{"d_expert": 112, "routed_scale": 1.0, "tie_embeddings": false, "optimizer": "muon_variant", "train_tokens": 762400000, "dataset": "wikipedia_en"}
Below are experts of layer 6 (counted from 0) of a mixture-of-experts language model. Rows are named router (the router's row for the expert), up (a neuron's input weights, with its number) and show model dimensions 0-159. Each number is 128 + 24 x the weight over its row's rms, rounded and kept within 0 to 255. Numbers have three digits each.
After each expert's rows: "gets" lists some tokens that make up at least twice as much of what it gets as of all text. This comes from a sample of Wikipedia text that the model never trained on. Tokens count by the router's weight.

# expert 28
router:167090114146141134146120143100136140081138132127147139140078095139148165110102161141150094098104137108124105126142117149138111146104125126119112143119145162136099122096176149097130128135146106144124138145129105164100148204135170105126121145092114095112118176150137115120104114129114104153168119139122132138134176107117122115135113103112134126151130135087060106119153117133158120168145130115081147147114170167124182149106143127146154111146138159194173142156135138157094139139137149
up0:126173123089162134120137176122130114140117136133096190162134100112122127144100092091117145171143099138146127108155161102169157121149126129150112136121142144094109105116126155151154125085099138130142164120124143105098127135078139136152127144124133142139126111159134112144102148178141138159151143141078174120167062115088150107108130135145178116140121107108126123085112114132107196144103140130133087105141128127131120090097101102134154130129157144154149157093144140171126101141128115
up1:149125126122142146140090140125136125097124112160168129172106091110121089125119098105114140158106105150139135178074129126110173142151146115115089142113104124123121119064161138107110133096180130116151140143148145138138167089133097117104124138129120091131128134109142105138117122122116113164151097150145109131104080090108127151127121101135159140180139143116135061166143123099116118160103135167132141169125157172106165108161134104115095111091087180124132133115124142145160150110153136
up2:145119095073144122136132160107131116084136101142105101113109152131120119123149182125104164174146086109109092133147119103165145160099098112168164123109147131122143152133162171153114098141146136129173129119071134143162143141133129123100162114108116121132148145135149116127138176132147134143139124128122158107168129162112140172082152101103148141110106093148123161140088110149147126121142137117073103125125133093116152173102125141132143107158149131145159093088111159146144075149134160
up3:156125136171090147130132102094119118101107098134108144113130080111120143097074114152153074148150105108167137143159085155133105131112124160120112135149117108133102122144126177131113141142111154129057133133117115143088159147138160142114126117139101137161122142110130094145129123124088082155140117119175134105099176115103158113124093115132152101108094111110107114127161136109105088092149120154180123141100108138136135142130154170172123108090120154173167115151131133113109103128100126
gets: "%", " of", " to", " in", " population", " with"

# expert 49
router:123133103149089153145083102169128092099147122133147124163102091116115099080116117135118106119092131093120114115119083103173160107099110149136147110108132141161121093091133110127108104146142129123111129123111125164101102148128163098104150158145081147129153106150119109138158174135108140172115108154145109137147152136132147113154129096105128145191098163103088103129126132125116118138150117123117143171141132107113107123071134108118152160114121130144170166110125112149068157077117150
up1:094142150118092132125077109143136175125145134085117102143110122126142150169163130120110134143089132099135153130104163115085154140084147156107142151113127137124178134106143164111117107146191138126127098149158163105160120122121121115146128152132131120137075114156159146131128118124134134154128147075132058147146091144149132078162182112171145114179119151124149122145118133120130121122136120148141133123108128074141148120146152124146176171089123120147108149147153114123107108141116091
up2:143097145106133160153098130134088107108144127114083122121138137121104125133163159164147097096138089139123139147135125175126142112135138121120117167143084141127091133101114145086138046159169127086146139154145087121114126148167093110140098088153147109100097117148099127135113157117066127135150138145125132114078108130128094150148097161105108147090121128121148164148129127121135096142177130116125130177111096135180139116133128178133102151164106127132121143104160122119133109109115119
up3:062155103097137119130135133135112126151165155135119115084131158104143159090112117167139135108125116101104114115204133120135138170090141125130097151138097109147121096120088119118152133102129149116109163127138094129077166088108130139117103110115117078114120121096067110102157146125152151091110138124164155143145110131117160114126107137161105144113093145128118163107143166127144126092137106117104160182129140120143078137129083123148116133150135134133101133133110137081118105105158094
up4:096129138154172164141132109114155126165105144132133110103144110102176104176095140118157145161101167155150120185122098131093168102144193120109118159151108132147118126113169108138141136163154162110079088132123123113092123109150139118110147154105163116111144129143178107138124170123124103134118125101110137106127115097135108105161161125118140125114141135123088147116143099072152120084116102094129173132087136143124113164135091148146150103112107162131128102125136136103087125129145138
gets: " |", ";", " ", " 0", "|", " 1"

# expert 37
router:149125136158136192119104133124143098101163126118109132151102093130141109049117132142120078130114109114149108088119112108170101127091105118127129144109111125142147106095131161158156095124157093139136130124116124129145075147127155118136127161112110136111122151142131100117145158081103109117137139155140129119150143132113150129167137119138117133217130142121114125128132143109126109169162114133135147178108117135125145144068135098134116143103167115122177137089163135148063102116160130
up0:108114125120166081113119106128115144108150083094140113131130137157136173142146130121134151102155063127139156161126132144149096150078131111096122115093094094203179142129129143086182115143132099130111110120117157125145153124128137094141116156122158120116121140108111102159114100107140127125151162092136153139129128108136106103133089130124116109168134135118129145131132187116094113170141116123143167111135115123138128096138140152117103176110149104102182143159144137103113145099082090
up1:138137147152130126132072108120141145142152100110097154107170124101124116159110135139133094142137143179130150117117141129137150143141099129145115107133159109109103120078138086115162121116101063181109135088129161135136133146102115182120108138166111109136143134148147144127077130092115083138145181147092124135134152117143122102112116127150147065105113153137140123111153160122168152092109126115106142142117132122121130136094111095125121108100138104139141099074111154116181121118087077
up2:122093143150142141113127148138145129125162099149144104117114116124115116129096143128154159117139111099115143108126111130114160104101085113108073110086138127072092103117129168130119162138160175147156082107158147108151160082124090102139118156147165142119148148093106143130164094113113111126174062123138150122171088171123136135096135119125171134146150165126110130152164153132117155152108094119136118175086099155117150122134150137135128141117149118118147170161130111116155145105104143
up3:144125084153116152143145120121133101152130138122092176129124163128144141116141145154147103124136105126104150143149107145161122154080159069119125142154123106123104160155159193162150089154132138079105134151108104146114134135135150108143135154148120106124139161128095106131135063144147116123110126107124131180149155166147137132151121098154111154130145150151125136159118066085109113132087116163125096153114104144138145108104187127149093140126111105098169132120151166096111104132132139
gets: " |", " 0", " ", ";", "|", " 1"

# expert 10
router:143114131140132133112105152104129121115121107127150129115119115117129186115101131145131152142078117115120123111125129153171088139113099106120123081110140180136163152074159133113172127196107113110131122125107091111122131157135171102098142139135110110118163128112100105140124149122140090122153130163114069167124143154135096069126139114142137145172074090110135159124108162144172148097126143107139122158126118151160133153155123113117151150141126151179164119126088144131100104120158104
up1:143110166118117142116098145129139129116128088121126073124147189080133164130134146139133131166056093130111131133118103144098165135110089133103135105195119114183110124128105105143102141105132133110160145139119075129159091146132160116118125094165134135192107144108114138136139107119076120098094164151154159136145112124126123125137152126140151153120120098125166127116128140174113110083103116110114109126115122184123156162109150135107135100108111143089162125117114108134136135136113130
up2:119124139109122143147110135107096119109111195117098120113094172097168147138142165108165150117135143130137138174136150136135097124107107159112104143096133138124178131158097130117189113158133160109109130126145165144112095142092150097129167117133144115129157121137142141088150143112146106100083122162130110188141108102141114108105140126123094109110130149094122124178118102143149158131134110142155148127105147142143079053150130162143149138133106113090133090154127155116157102096141137
up3:124120117157100135145119137093093180097140129086122067100142109112132152149168147125129105185125131133107122129120102134151114136084099106167126071119162161104157118151118139097162105122106168110099112128132108101160147124129126096104121115131123161116152155127151090130156169122137101083139180147130119133101115190105163148155138108122103151118110126118096121110130145140131135131128175127137175137113098104134124112150125082122073167107156101140149135102115131117113161137155123
up4:186094113109158117143130112142133093149111117122124153116144117117145118092146160152150120121127150114103091107116101169120078177146088109110129146177119160103140142097123131106176122134122105131122168158105130083123122124145107115142083100118084096073093114118113140114150155145112127105102150158141124146154144101129137118130123146117143186052131125134079130142148139127144144110149163109137103163153097150127114116096137110127084146137143101127110159098106147137125144113181112
gets: ",", " New", "°", " County", " York", " North"

# expert 48
router:108148083132088129124107129174144129137134109137118129139064118138189151117092130140153086135125138136122140098152113182124149103091101129115094108116100136118132101110107141110131144138133088112124091129116108129144132149090168140135141127136115093115179163133116108132141131150107115123132136115146129106133190114143194072144135138152126125153134148182075155105147132132141154115145109143101086143136142167124152142103103170116119110129145143140152167188128115160089126136159117
up1:122142142083108154139100174134129140113142132098113132127114125115152118116118101110123087119146176156141162155115118152152134119150128092133145121171123184159110169111090162154112086177090162159118096110137150133167114119134139145139166102138138100149164170125097095149135150132128129136128126122197135131119089097150136146167117126117108110096129118178154099133111139117141138140126136117129147100146135149136132107141110092119118045121133185138111143147126087146103117166141117
up2:119154103153090114096122145088132129116149069159172123124133121135155134112157113117133120139126070121127090164108117104128133115133146200150108118109110138104146107113135088157156124122129087086159087138091119141149129164159120127120134173125113146117100199149146168154135142134144118133182124114168151142128136114087118129138138166123098141167138174119126171133150164136135119132126120148104127117136147138108137123103106115087100128097175114134132136173146142108130145147089096
up3:166121119122143120137126134106139127092081120110134134129093155160122162154133155102118150122078123150086150120134146158183132137151119138125161126116086111116122112129140096144144124127111155125104119114146150108143149164153149163127116123156113128109129123129099126144129110143130145123147166118094096161136188124108161107082155087165122077080125120127131146132161102139161100146075134116142136124144163158107130132088176120111118168139098092112152156119139111064114144143155064
up4:140136120084091143115147115147080096112147125110158116130136152104098132158114137207110141086136138122183123104117145144101123095144067148130133113128137126095135131145144128112134107125161127136152071099092105143128105114146118142119116162150144146129134155098097162143129134143108136108121186114105145106128142132130116106141125120125107103158138105084144131191100165147115145115162104097168108124118096164095145148103141175107135144102117148118129132162139101165086160131168127
gets: " in", " the", " on", " In", " of", " at"

# expert 55
router:127120143127104141103103123147145173135145109116112082124120081152092148124071117145152068156094126122130132140133140105126114137108112118126125098109108165150142086156114107102137129123105115128147096124094112156106110141130093138138126106149091125120124146106091112083161161065155091136104155138133128120118155163145179104143120115114151162155128122129073145165133158151150127153145082121093137110151123138134133121086166115147132126139093157170164114152132160160123104081164139
up1:124129125137155128105121129161100118138136140156153142132130086132077117133121101142154075131126125139108157133126128128107130133143093130117174072137133168174108135115146141088116137148099110137130109125069132127130075169137126117122154083158141121087121114116104134101140159101151119126155155155130095090115140129121141105130130106111122161114096122117071119088154118113138104116179148089068128109154116111131144132148109132111090131122121160153103095199153109162108087097117146
up2:134116131138107128152105112133076121121115119118136133139137139129100128153109126093159134099128150138088108177152123100159167138099083123099174133150121129164143136128125119138123091156103131122104130121102179162155137162148103148102155117184090139112161153130162167089154108104100093103119113114145160126147117128080140121160130151103144118142124111161125095140116170135117139194158078159154139131171123105094145161087104143158090122103154115118149146131127133131139163151138111
up3:148144163152114159116085134170117138140157077119152134088107127119158137118078123156145125170120098077089128156157099127148125144120130138151108124096110139079088119122127120117142080098101140171119132145129132128154142151147181140159121176149116118137114097138125121148125126072121075124102095144137142122103131096140152139114095109174143087121156091123116117114128115190129159095149114130154141137114136150145103117121132127130112082120109132140148162119140149189159103126141145
up4:143115155070120135134088114084144181129133164161115151132172143136123144148144103146133125129098120096176157120151181107132123126108142066112102133145115131094162096152163106113121137163148095173136121149133168109132107146116087103131141137140122152155090114133128149132126118146154096124100144163125144153133136087133105143133092129132143136162167112151082067149127174142137159118114140127110101121154084133120132150157131122127157153109112130125108145114087105095137112141074111
gets: " the", " The", " his", "'s", "The", " he"

# expert 57
router:132172116153128138140100149154144128157123106160155073109081103125131126123106176167122130140086146103136158117145099113178119128146113073156097140116129121130144100093171120140136104130146150108147091098136159129173113128126128115137148103126115107113148124110147128165158153105147088159125146152157126154154163137129113151109109133157157162154082088139129111155125150136131142151121129133109125153118123165123158189145112116154157176125126139155123192152122136113094093108135175
up1:150127108170108117137120145124113148160107111124127140127105123102111072146145136145125119099101118141157152130137124148150123130149110107142109188162171157109119121115138138097136151105150150142163082119120138157124107169132114116154138092073112118092178150127095106166159139108122103139124128146141115093135108142113167122147157167118164126082100114143099143124131137112101176145105116101141130164145101158136109120145130083122167181106110126101130134145144142099155116160140213
up2:156120092102125136136126166086134114155098119142093128121099100147104133121131135118139131153075105104093111136171143114180132148140091163148093140173125090148104121156126131137107140099162140152129084144125146145111106125121141127116098154146129149121151142151152160156138129101128091133120116134126171106079140156098133142087168174171138145134148135084135111171134069161145082140103146117110154159118143167110184118114147110108101167119141126129155113096120111121127123145115165
up3:106140110150106104086117126119071128146149141115122148133135127148128132096129141113116131142141140118126103156154111163145119177114111133142133135133158119109116127106119076143136132163147137106146119086143122129153107137152122142158146124105061135150148154160083123123145118103115169081097109107129104131123085126136165136181157099116186145092097130130127125087090125125131148139131142116113088099095136166168120103146102158083091160153146160117124087090107105181124173120125112
up4:108128146170104142105120132153158114132131119126136101142111126107147122151112141142104132121107150124133164134162110082119122128138133084114117171105141150118132101124166148122113118124134110066091118093111158167173126105125109087139121114110126072127130092076123165135117124142149099198131127130155142109113183139111090154100091107119138145122117166112136098152143093104130133157123129137135143143142082100115109181125146116130145129118105079154086201114153128125120104110140164
gets: "i", "u", "o", "a", "an", "ar"

# expert 16
router:159103120148184135136099135126179144092148144118155123148114111146155160126131166144167110129097152104143133136159137145148083119123084132132107134106127182120137115102174137111116122173133095156114144141114107155091152162148149133105124109113107140107144166160114101118126125116133082166159141131138133149106170111145130101130136119129142100133079082095107114147121100187173149127141125075092145137126143177146172129111117132144159108108143155172166109144122118133138138139164113
up0:121156111074085126127134143119130123098165103115109162143105147118153151159117154148138089119123116136090102100106140176139134102133150137154102156111128160092123134160108131147103154102148120130112161127143126106133121147122146159126162114136167186122124145136105094132121119079167126085161150158135119133157145136154143140145080184096130086157120104080159109144082153128146139128099147142141115138147126154154123131108131145168173106076166115126143155126090095141130099119131101
up1:111126135121130144115108151134132165087140147128124096131128163153178122128141120150099110112143104087128066132124123139152115116187113113135089077141105152149111162141135195171145119135144072121131101104138112127112107164098111136123101106109167151117145121120119111141109122125148107149137105145097151108095093144168148165144119130139150158140116147113108139153124076101113110131155110096086117122109108124109059149113111157116122083109130152172134118098126140090099098108111151
up2:143113116166176131145123120090104128130152100155105143119138137133144117113095145102153130155121124102147131127177128131130077120195095146164112116124099167160153116134137123139136110117155090140119147118117144118086133127135165089121126149101123168148123111110146133071119096141128098171096133169129145145087122177078103165082167138138141114119127073103131115120093115177173149128124121101136118172118114120150138115166096162139148140124124123141151090141171137128131126123115102
up3:172144118149117094125098104151142119150133122172196142164149121153148124107112143159139096193132116121125117122070102144122127136109134109129115131141142125120108101144136127137114147143146074181123154144117074146116123148116093105157111156140101117103140148140151120155132148125126108148111155104116127183119168119091147131123120148089186075164113143107149118137148140115192112123102177184148145122121099125116087126143123102121159111107104117133132102110093132136124113126136119
gets: " the", " of", " in", " is", " a", "=="

# expert 1
router:125150109167112156145115128137126112106164119087114159130086104126160141096109149161102111131139157075135164088122113109140107105108096131122124127153133142107154150090154123126173135150133116108125089150109144170088084124140121092139166105159110109116128139153134114143176142116103101175158117170170128120126156150143120115188143130170113160132101130124111127143118136115143153114185122100132135155116116175156107149133123113109120171121135161136134106162096096098078096124127110
up1:151147104134173134145161113141127097132101139139086144173118099189154126139119136147131147183105142109089134151113106090122082121132105123120146112100121139105132130121097132153124186103125096109144106135136108116103063156126103126082135122157106127084081140142118120161163097163106126122157137148117124145110143164137117145166140168156167132100103160186120123128134162142121130149141126143090089155159108141162103113112141152135130150126113135108172111162117133107127148112093121
up2:148120142145148100115122130101127116120147120138128122153129134108121053131112116156139143099124146112122181098131073113102170136125145133158111138135125171131116167114128115104152084110086091104072109113084142134157123171153146119122158113120145153137118093144150137143110111092159144116117125130124095080095124117119116149092155115181128170115136166093112079132118143146146143175130175114087176121136122073127141140159121136108163126096145153146134112102140132142106101144115127
up3:128161137133177145112158066140155098119133125098115090160079118099120094163105136134136158127116078131155137143134141097109118151099081121105140128135102067119139152114132095117097132119131114104133131121109132161118083144135144186099109143130090161098150131131122133132132119126132132159116139116132121125161122154132140119156144142072120165176119098108124139091133117164168150172126112124120148144103115125155118177154107141131125186144121122124109138101113080089095129084156118
up4:119143131146124117110146116092167114098117108132146117119123136136148156098100131140128125139056106148120164139136141111111107102156098125096155120138124134078102086129107139127080110132141117107138121099125127146167121091081130117102115148098132109105084090095150146109100115105131166120124176154142168195152143149104085116125124126132147115107132150126154137159123082105144144180094114086126135094146101130133117116125119096155125129139147094109167123063152128113101077107141120
gets: " |", " (", ")", " =", "–", " –"

# expert 29
router:149102112170143144120104116095137111105157140111127131130090081136155142096104132148146085092085160076116095084121122094152103128112129118096164159125139149131112113113149145106146126119160115147148140140158141130140139157138157098166139167103126093123125142136110111128135136112118107148167110154105110157179173127109145130158127109106133125169107153077106114131132125110143100166152110125103141157117153182108188125088140136156148105156149128160178139154127142128084133119124166
up0:142140130149119105099140164102129120129170101083095149075127117125140123112125101134116098183160105121167111115136123113181096134137149122124167130137126164073141155112145153142150124148130126137142161130140149105120119142161148105190185108120134143114096174133121146126136157159156127146078139138113087133110105094110138090156177137131120137131118176117101144103114151126157086122137146167099136095133090150104130107157104131122139080130146108119139115106125109159148079145147146
up1:100128152091083113133144089137093142155114168131177142139152117090143130069107139137116180108118191120156107137132126115141107155132155103128137123148108131179111107100148129179105123105157109101131091171130112105172136147138138125095146129118129142124093137102139113123152152156130138132135076096106109125089144127122135142095098135089170116112146096125133124133157177116113128156149102113098121132114105148161111132113125169114109159124112149135145127147148094077106148073136102
up2:128150164168097125132161123136112174114167155094091082123119109139059128105119130123140109113144092102122125135106106102173145120130102111099111104111113134153154089148112105112137125109125115112114105106157121103159105157127180124102136108085116136154124145122137153163168148118143167114156078167083149100138154151117113153143088137116147137149110186125147133124134167131150128102125107086090111136138112092087118158096110119094096141127151139132136137169115108164116118112115105
up3:122125143126150154146107167129133172141137159122129121113101100163109116108141138099113154180101106146131142186134139142109101102111141109156169124117099138144171179170100132093132099125150141113119121110148150137138134113089090087139113090140119155154157177123137161094116134170138144135136130079113109138127153088147124130122120156123093123095087095128158184127139137127119119134159100177113139100136136108085082136118114185119152117124117153122086105115141143120128161109161124
gets: " |", "|", " ", "%", ".", " 0"

# expert 14
router:106105120114094144116098135095140149170141121126139136189132086100127107113118145157155129147124161104131148112127117115166156135114138166155118108121093099160108061102107128111146123145125152114152122156146179154161154160114121102087140152117103125089162155154120129144122152089106138151147123132114121134153102122114136086117084124125143117164113118152135095137140143154161107129162148095104085167130147105138123154078161138117172148080118135149167145154144156148102128094165119
up1:131122137115115146110130129151153129114069147159157147159127086122137113154110171091085112173099159103134174152164116110133103155091137131119126112149143097100121097151130090129183125146098113109091097139162092094173108145149129166169163102140116122130107099148111111099112192120160157140159141133113122138147092130115185112098133115119099187130106134116155131095109111108134102107147114142116110124141111149115099151120141155114130117143119122185123092143123129116135137126139146
up2:155111132118153110136127129121107094140116129085150098140073131139113174145107121164110148149104124132138127105133114112120124167102091170106123162103133159139108141126126183137119138081136136085086118105125114140196102155148108129123152142138142105108090126154176115164068106131129154118128129116134121126147129155155131098138154115138148090158122125165111137082155136150111092192104173131107110133138130153107112109110135176144095141064107122142132160150114149117136123102126146
up3:101167101139111084110097106124097159128148100123135183175142067126131070137166124138140140102124120144140126129169141147150136123140103096117139138113122137124106077126143115118127127074136103141120159132129102106120118147205092128096142138145140170094137118129147127088151086147128143131142075136117110154115092139114102136115112140089149109104117135085107124100109132133111135145148110099090103115130206145129135125132142139133139152128107155147154168113129123121117134067147126
up4:137138107164171097161123131118189105112109141128127153100143126148126091102152147144148135104122140093134147142115131120124089155080136114104139134105126087131103128086126127154156111140119152093156160179102123126092112076103146112123140090130125119174155105121119131127090161131139142128117145126088118104119145150136163121162105094172125105146103079194185148154124120086145123144141144122093137090121164165119124149108115144117131105151106117122139108165113115109139131070122137
gets: " |", "|", " Team", " Racing", " Open", " round"

# expert 9
router:189163136118077165091108145126135169127129093130129097124080105177179175078132150111165057103158163116162105136174121126135132119147105139106126152111132115122137100106118138122137093147142142116144132121124130112120134150134128100129145130142104158106151141193109122164139130119133104132126152117161124113135132096091091109153119130125116149141114131123073118128151099131160138145158127115088088140112168120099132165108150146145181132132119131113140123084107105150117145098145141
up0:155141114114101112115073160157122143089118143110142118097083137111113101103096127122163131089128130173148149156112107133113092105146134113139112079174114148131115099135122135155137127197090132126124108138112141119170131129173118129136130138156127107078121139119143109141144146095106098142115115100155145104100111130122082136160135140107097118127139157172114146179115122112105125146103112107157160124174106124124171163112097139147118117113151165140163121115126070114113194122151148
up1:141118129145134077116141108131134135105161099128098133132182096127102129135144147135116107105114124160121098159161140086127132110142154108092186112094106123128146106138132092116108142109138159137123118124130180144096130127139104161103110092093122151109176129132160158109153113120143152097115104094138131149101115151140158117114106114137153086144140158139138094071162157123119157102169098144055049152153143141125114130159129129111117149106147145143137162124132141111158135135092146
up2:146130152113135169127129139126159168099127162138087122136127126093116107165095126150150097123191147103132138093088134097130091065153116154127121138099090120099093132138099160108140144147113126161136166117104131129109158133133129113166118144128172130132116145100108110161136133102071121088112121155155144110143115168146156142123106101114125120166125111184070107121101112148130092110147171113163122137117125138115146106133138183133117127133099117100144137164080125151163113116135109
up3:183135095147139084132131098083123128106119083138147131123110137142163160121117147132160083094119147157125085081155126145117183128077123085132166133150124144157155131121116159078129094109149116112097119112131173090150147139080117169114107117115127171128108144129126132109139084098172098131121098122147112100127141116120167129110137114159134136126137150145119109153134118129128143135074138127111130144172120151101137091131164146124096102108166110152105140132130158164148096131115164
gets: " to", " for", "ing", " of", " with", "ed"

# expert 13
router:130149122137107180094117103123133136140168114114126134148146106147163182132098153135122161091081130115160125115144123143162131131110050102092130128147128142114112105115137111099174111132112134131102103141128168145096101138103127096114144176112132139062137167114138092119123159076141105138138150128137109148128159153120096053146114127130101129133116137105124143111136117116154131170134130115087076172141146102119150130091155132111138170112123111118149153088126130118121112094140149
up1:148152116129150133129108092113158121125166172107133174106102151161095150117143141110143097101124149167152104161083168133144149136132118107112160146152157140111143146080135152111117140141141153130127131090127162132096128106165116106128132157102155076087104143132093081144153088102155100101104162146117115188137175140113120116125150117136077171125157122141117188114152142145111163128065147119114103111121128125123142121161127113136133139132125117156135158117080118143130117102125122
up2:118131124133132146139111172082096143155094090146129112090140143134109129132064133110130145153102081129103116118093118131152076143152123128101133098145129127111123082097131142139148119114093103123133139178177145139157135146152100131105162143111121179122153126139150097120159131124111163121161149135173136144137115154149115142144168141114104150177138130136141153135136135139164112155107104132115125181124162116164113091148138118129101151170144114118135180092078135089155167093147107
up3:133118145112141087181153047123166137121163129114126110146101135150106137099111116126142149126147166108158169136110148123111127149132156127146124147110115144166142126133147095122093096143177145102094125127121187137095125126126121118139154166148116119083122124152152134125134154087090121141140171138153112100102102155160146130140136101130170108108106138137133117094155081151144091139119113088138087097117105124147139177118149143109128133088143162103149163084124115126099123107172148
up4:134158144119147131121104110119065141163156107150149110102095130096133153168150138098149121138152103111105098088165134137115106125151132136169110110121205199133108104075174112126111103163155140119107134072121072102114109141101112093140118119148122129127117129173109157140123128163146154162161139130138107121116160092155149151088101140107145097113124102116098098100147149111124132137135112141105111117135141131121166118110115154117145116121154113131099105131118147092126145163147106
gets: " S", " K", " P", " M", " B", " D"

# expert 22
router:127133124111094152106100161117162157138115110093140135159127083137152121099120133199132115124073153129119122118085115116110107090125130153161131110141091154138147081143130136133127129115129146116132118139135182143165125131110132085135149134155125145115135135133154085162149156111109109152134119145172124151169140080149129147135093140112127117133108132114132162132143169141174098162147120129107070139108165137134124130121162110140164151080151186124147200170140142141121107124133104
up1:163135121102142128077117105147104138184119089122135117132133144154137126147166153147154089152137165134118127136144132157130101144140136157129166120104144198119079096072131160112111097125103137154080116124134147098150093158106110150089115148182154097131111154115141092144151139103120108180158095111119118168153101139153112122141157181130141157150096144102109114145146154115117121150166154137101096119097148134123129150134106129135100101137128156157131135170145141113155127124153121
up2:091160093119106151124142148134172173131156133131110116111105134087148096104088133102096173146116109131156128122111120109107108101185135156150129139117132129131145136141132103125126118096077142123113136159146121112157123130160146152141145135122098143120057141138162131118113130103110101141129146131087152150105084113136126133140123141125107107127113113122147129094140102140154105107181153090145105135147131106111117147119155164121204109080116135174160079134147159169122128146190113
up3:100106157127126151154090113163135128130143129100138109152113072119116127111128115106132089134092137105158178147104150109112139071093101126154103125109097173083118144142104143131100127157150115143124081118125145154164085121083141122142153131104112141136142129152132077165128101109117153125131124167144148131136146071185128141153082124101107100102140133144125159123136106144157119119127151131168114131144155109087110121090125121114203122134113132075127116160115137157145110113141120
up4:167161137110115146157107126139130078093129110099134147135098140132157126150147125153111069144142140132157155133113111123088119144128122172129117121120075155149121108154153169114135149089115110121098128138121097134120078120101146118155138142168172140065133138137145164103078177091139090127175112135109146112174134141113128156169115115136111121148137186134148148150100158134127121080111099101129126109131147156110128109134158108088138121159142101135172116157156139099128118126113112
gets: " of", " the", " Award", " National", " Best", "'s"

# expert 53
router:102153181164138155111131139075133116109160097140110126140105114114127146125119142147136117155124111125132137090134138146204137138133118130124099118124134162135151136114108138089166105135117115104086103115110111171165074105137140098125186165119139124091199124130144128114163133127136100125161142121138149121145186085112124128105101161115135126122109112119098142134140128127177167161174119157054112133101168115133148125165128147134158117110134151126152117139126104144117118113155125
up0:149142103155098145103099134114111143170118071168142098127103103146131164111113185127151064142147121119114091127109142159165162107122135150106124134140146152149161139104113137149150115128142165101093124121095078110124140140128172127136128126131094140132112154091155159148145113121119100143131158089128082124128176109136166122127120087075150173142168099094134115102120114133101122166102114122134126111137109123133163115178126116110140072158154150144105149118135083117133128130116131
up1:177122143114157095147142151134102166123140137156150139157115155118120131103140144154076125138125145094123115133105124127124135151139118116159152129088121143105127147126141170122124148086140134095095148089155105167075119142166154146127120092169102139099113116123099136137080155116121130109156119146071138094139124134112138134083123126078161149093107187111118110175132149163124122150147136088141156119124140118092125140181143135154125103152095120143142130127115146198147101098133106
up2:121114134122166109116087141106161134129111106088174104168139111112143127157101113157131108150113104170156127178118135122180148120141112139185168136122131160149144163126116135180145097121135150113120121095152101111082129137153103163105104142068134116144141114137127152151152107103154109100140137127104151166137101110157161157151107138134082147131120092156149123085155123105085137146184113105105146131119077117114102129141115103107138138084124120118080140118123166125120134136115148
up3:139145155135136122132142142078115119148122130158152132148116092130152058150152122116126122146109125133145112115098172153147140158135115153114115134092137129110130103085148164088136122161135097094100165141133109122119092109127130163102128105119151164118123108189160142156119130163152148105138150143096109085106130096202156144093145130059112127140116137158161155117117138138095159180134134131124089148122123135129171127132178110081121132153118129166119132133123104101099131108126111
gets: ",", " time", " season", " year", " when", " years"

# expert 26
router:097115127132135187131123151138140100139144131128108136126119099133151169095095146139126121131121131067129126147129124129169130120100109120145095084135127142129146106115111149111134132156109101139112096130117145172108101159104089099102142134157107121131138178135148096122127156132084125165149116153164126126158115164094142040139134105149154146136121072103112119168113139124167129170175120131117098178121143128155125109113117117145120161116092169115134127134104113122084097100173099
up1:134106104150149168135104184132095144119151108110161091155077144123117119123130072125135195103139140125113175132080124153115122072101107166094136144109161150119109143157113130166128141126098137160134161161135121140104107089134154097150146149127144146148157128126112111109084120106144146135100117142120142181126108152083095099122164101121118160110121113121143120127144127148102110146145121107076136156144151107151109138125099143118114149093106143134150156158104095150083126146158126
up2:140118131115111107116132149130116098148098111140134131147118089117182143145114147128114128139135091100159145100086142118129132166115101136125130171127121132123127145163112170135095172184122098121133158152156133145144116131089153151081167135097134118153131131146115109116110081144116134144141149141177134151125125106144140158134116158093111160107131142083144116130102109103107150162157091162125081153187131121109145096127133123106142065131160143069072131137159095106129146142148158
up3:094165133089083111057133133097107095141160161140061093137065127124126131125102109097150139170121123114133146131131118143121136120122102158113116165152138134144122091128126133124143183121091180099136125167128124110140180107122124149117109148123126141139051146150105092130133120140134153133136138135113103167133137151101131112128094095151121128133118093109060128143147128123123099086159087115141160143145140167135130133128120117135126114101125117128108072120112111131095129123150114
up4:117105155149113129117143160114084128154165096160108112153115160122161135108145134135148134160118098120083112120131128085139129106112079105132076086127116140135129061145130123149139129169179138123147084134176134153090136160094137140114135140117138090141174105121152085099153121136150096100127136161165120104116114189112150100129130137154148168094114106127136102164132146128152092165111114122107150148087146125145131113122108123131115111112106141109160127116110180113107111115136086
gets: " |", ")", ";", ",", " (", " "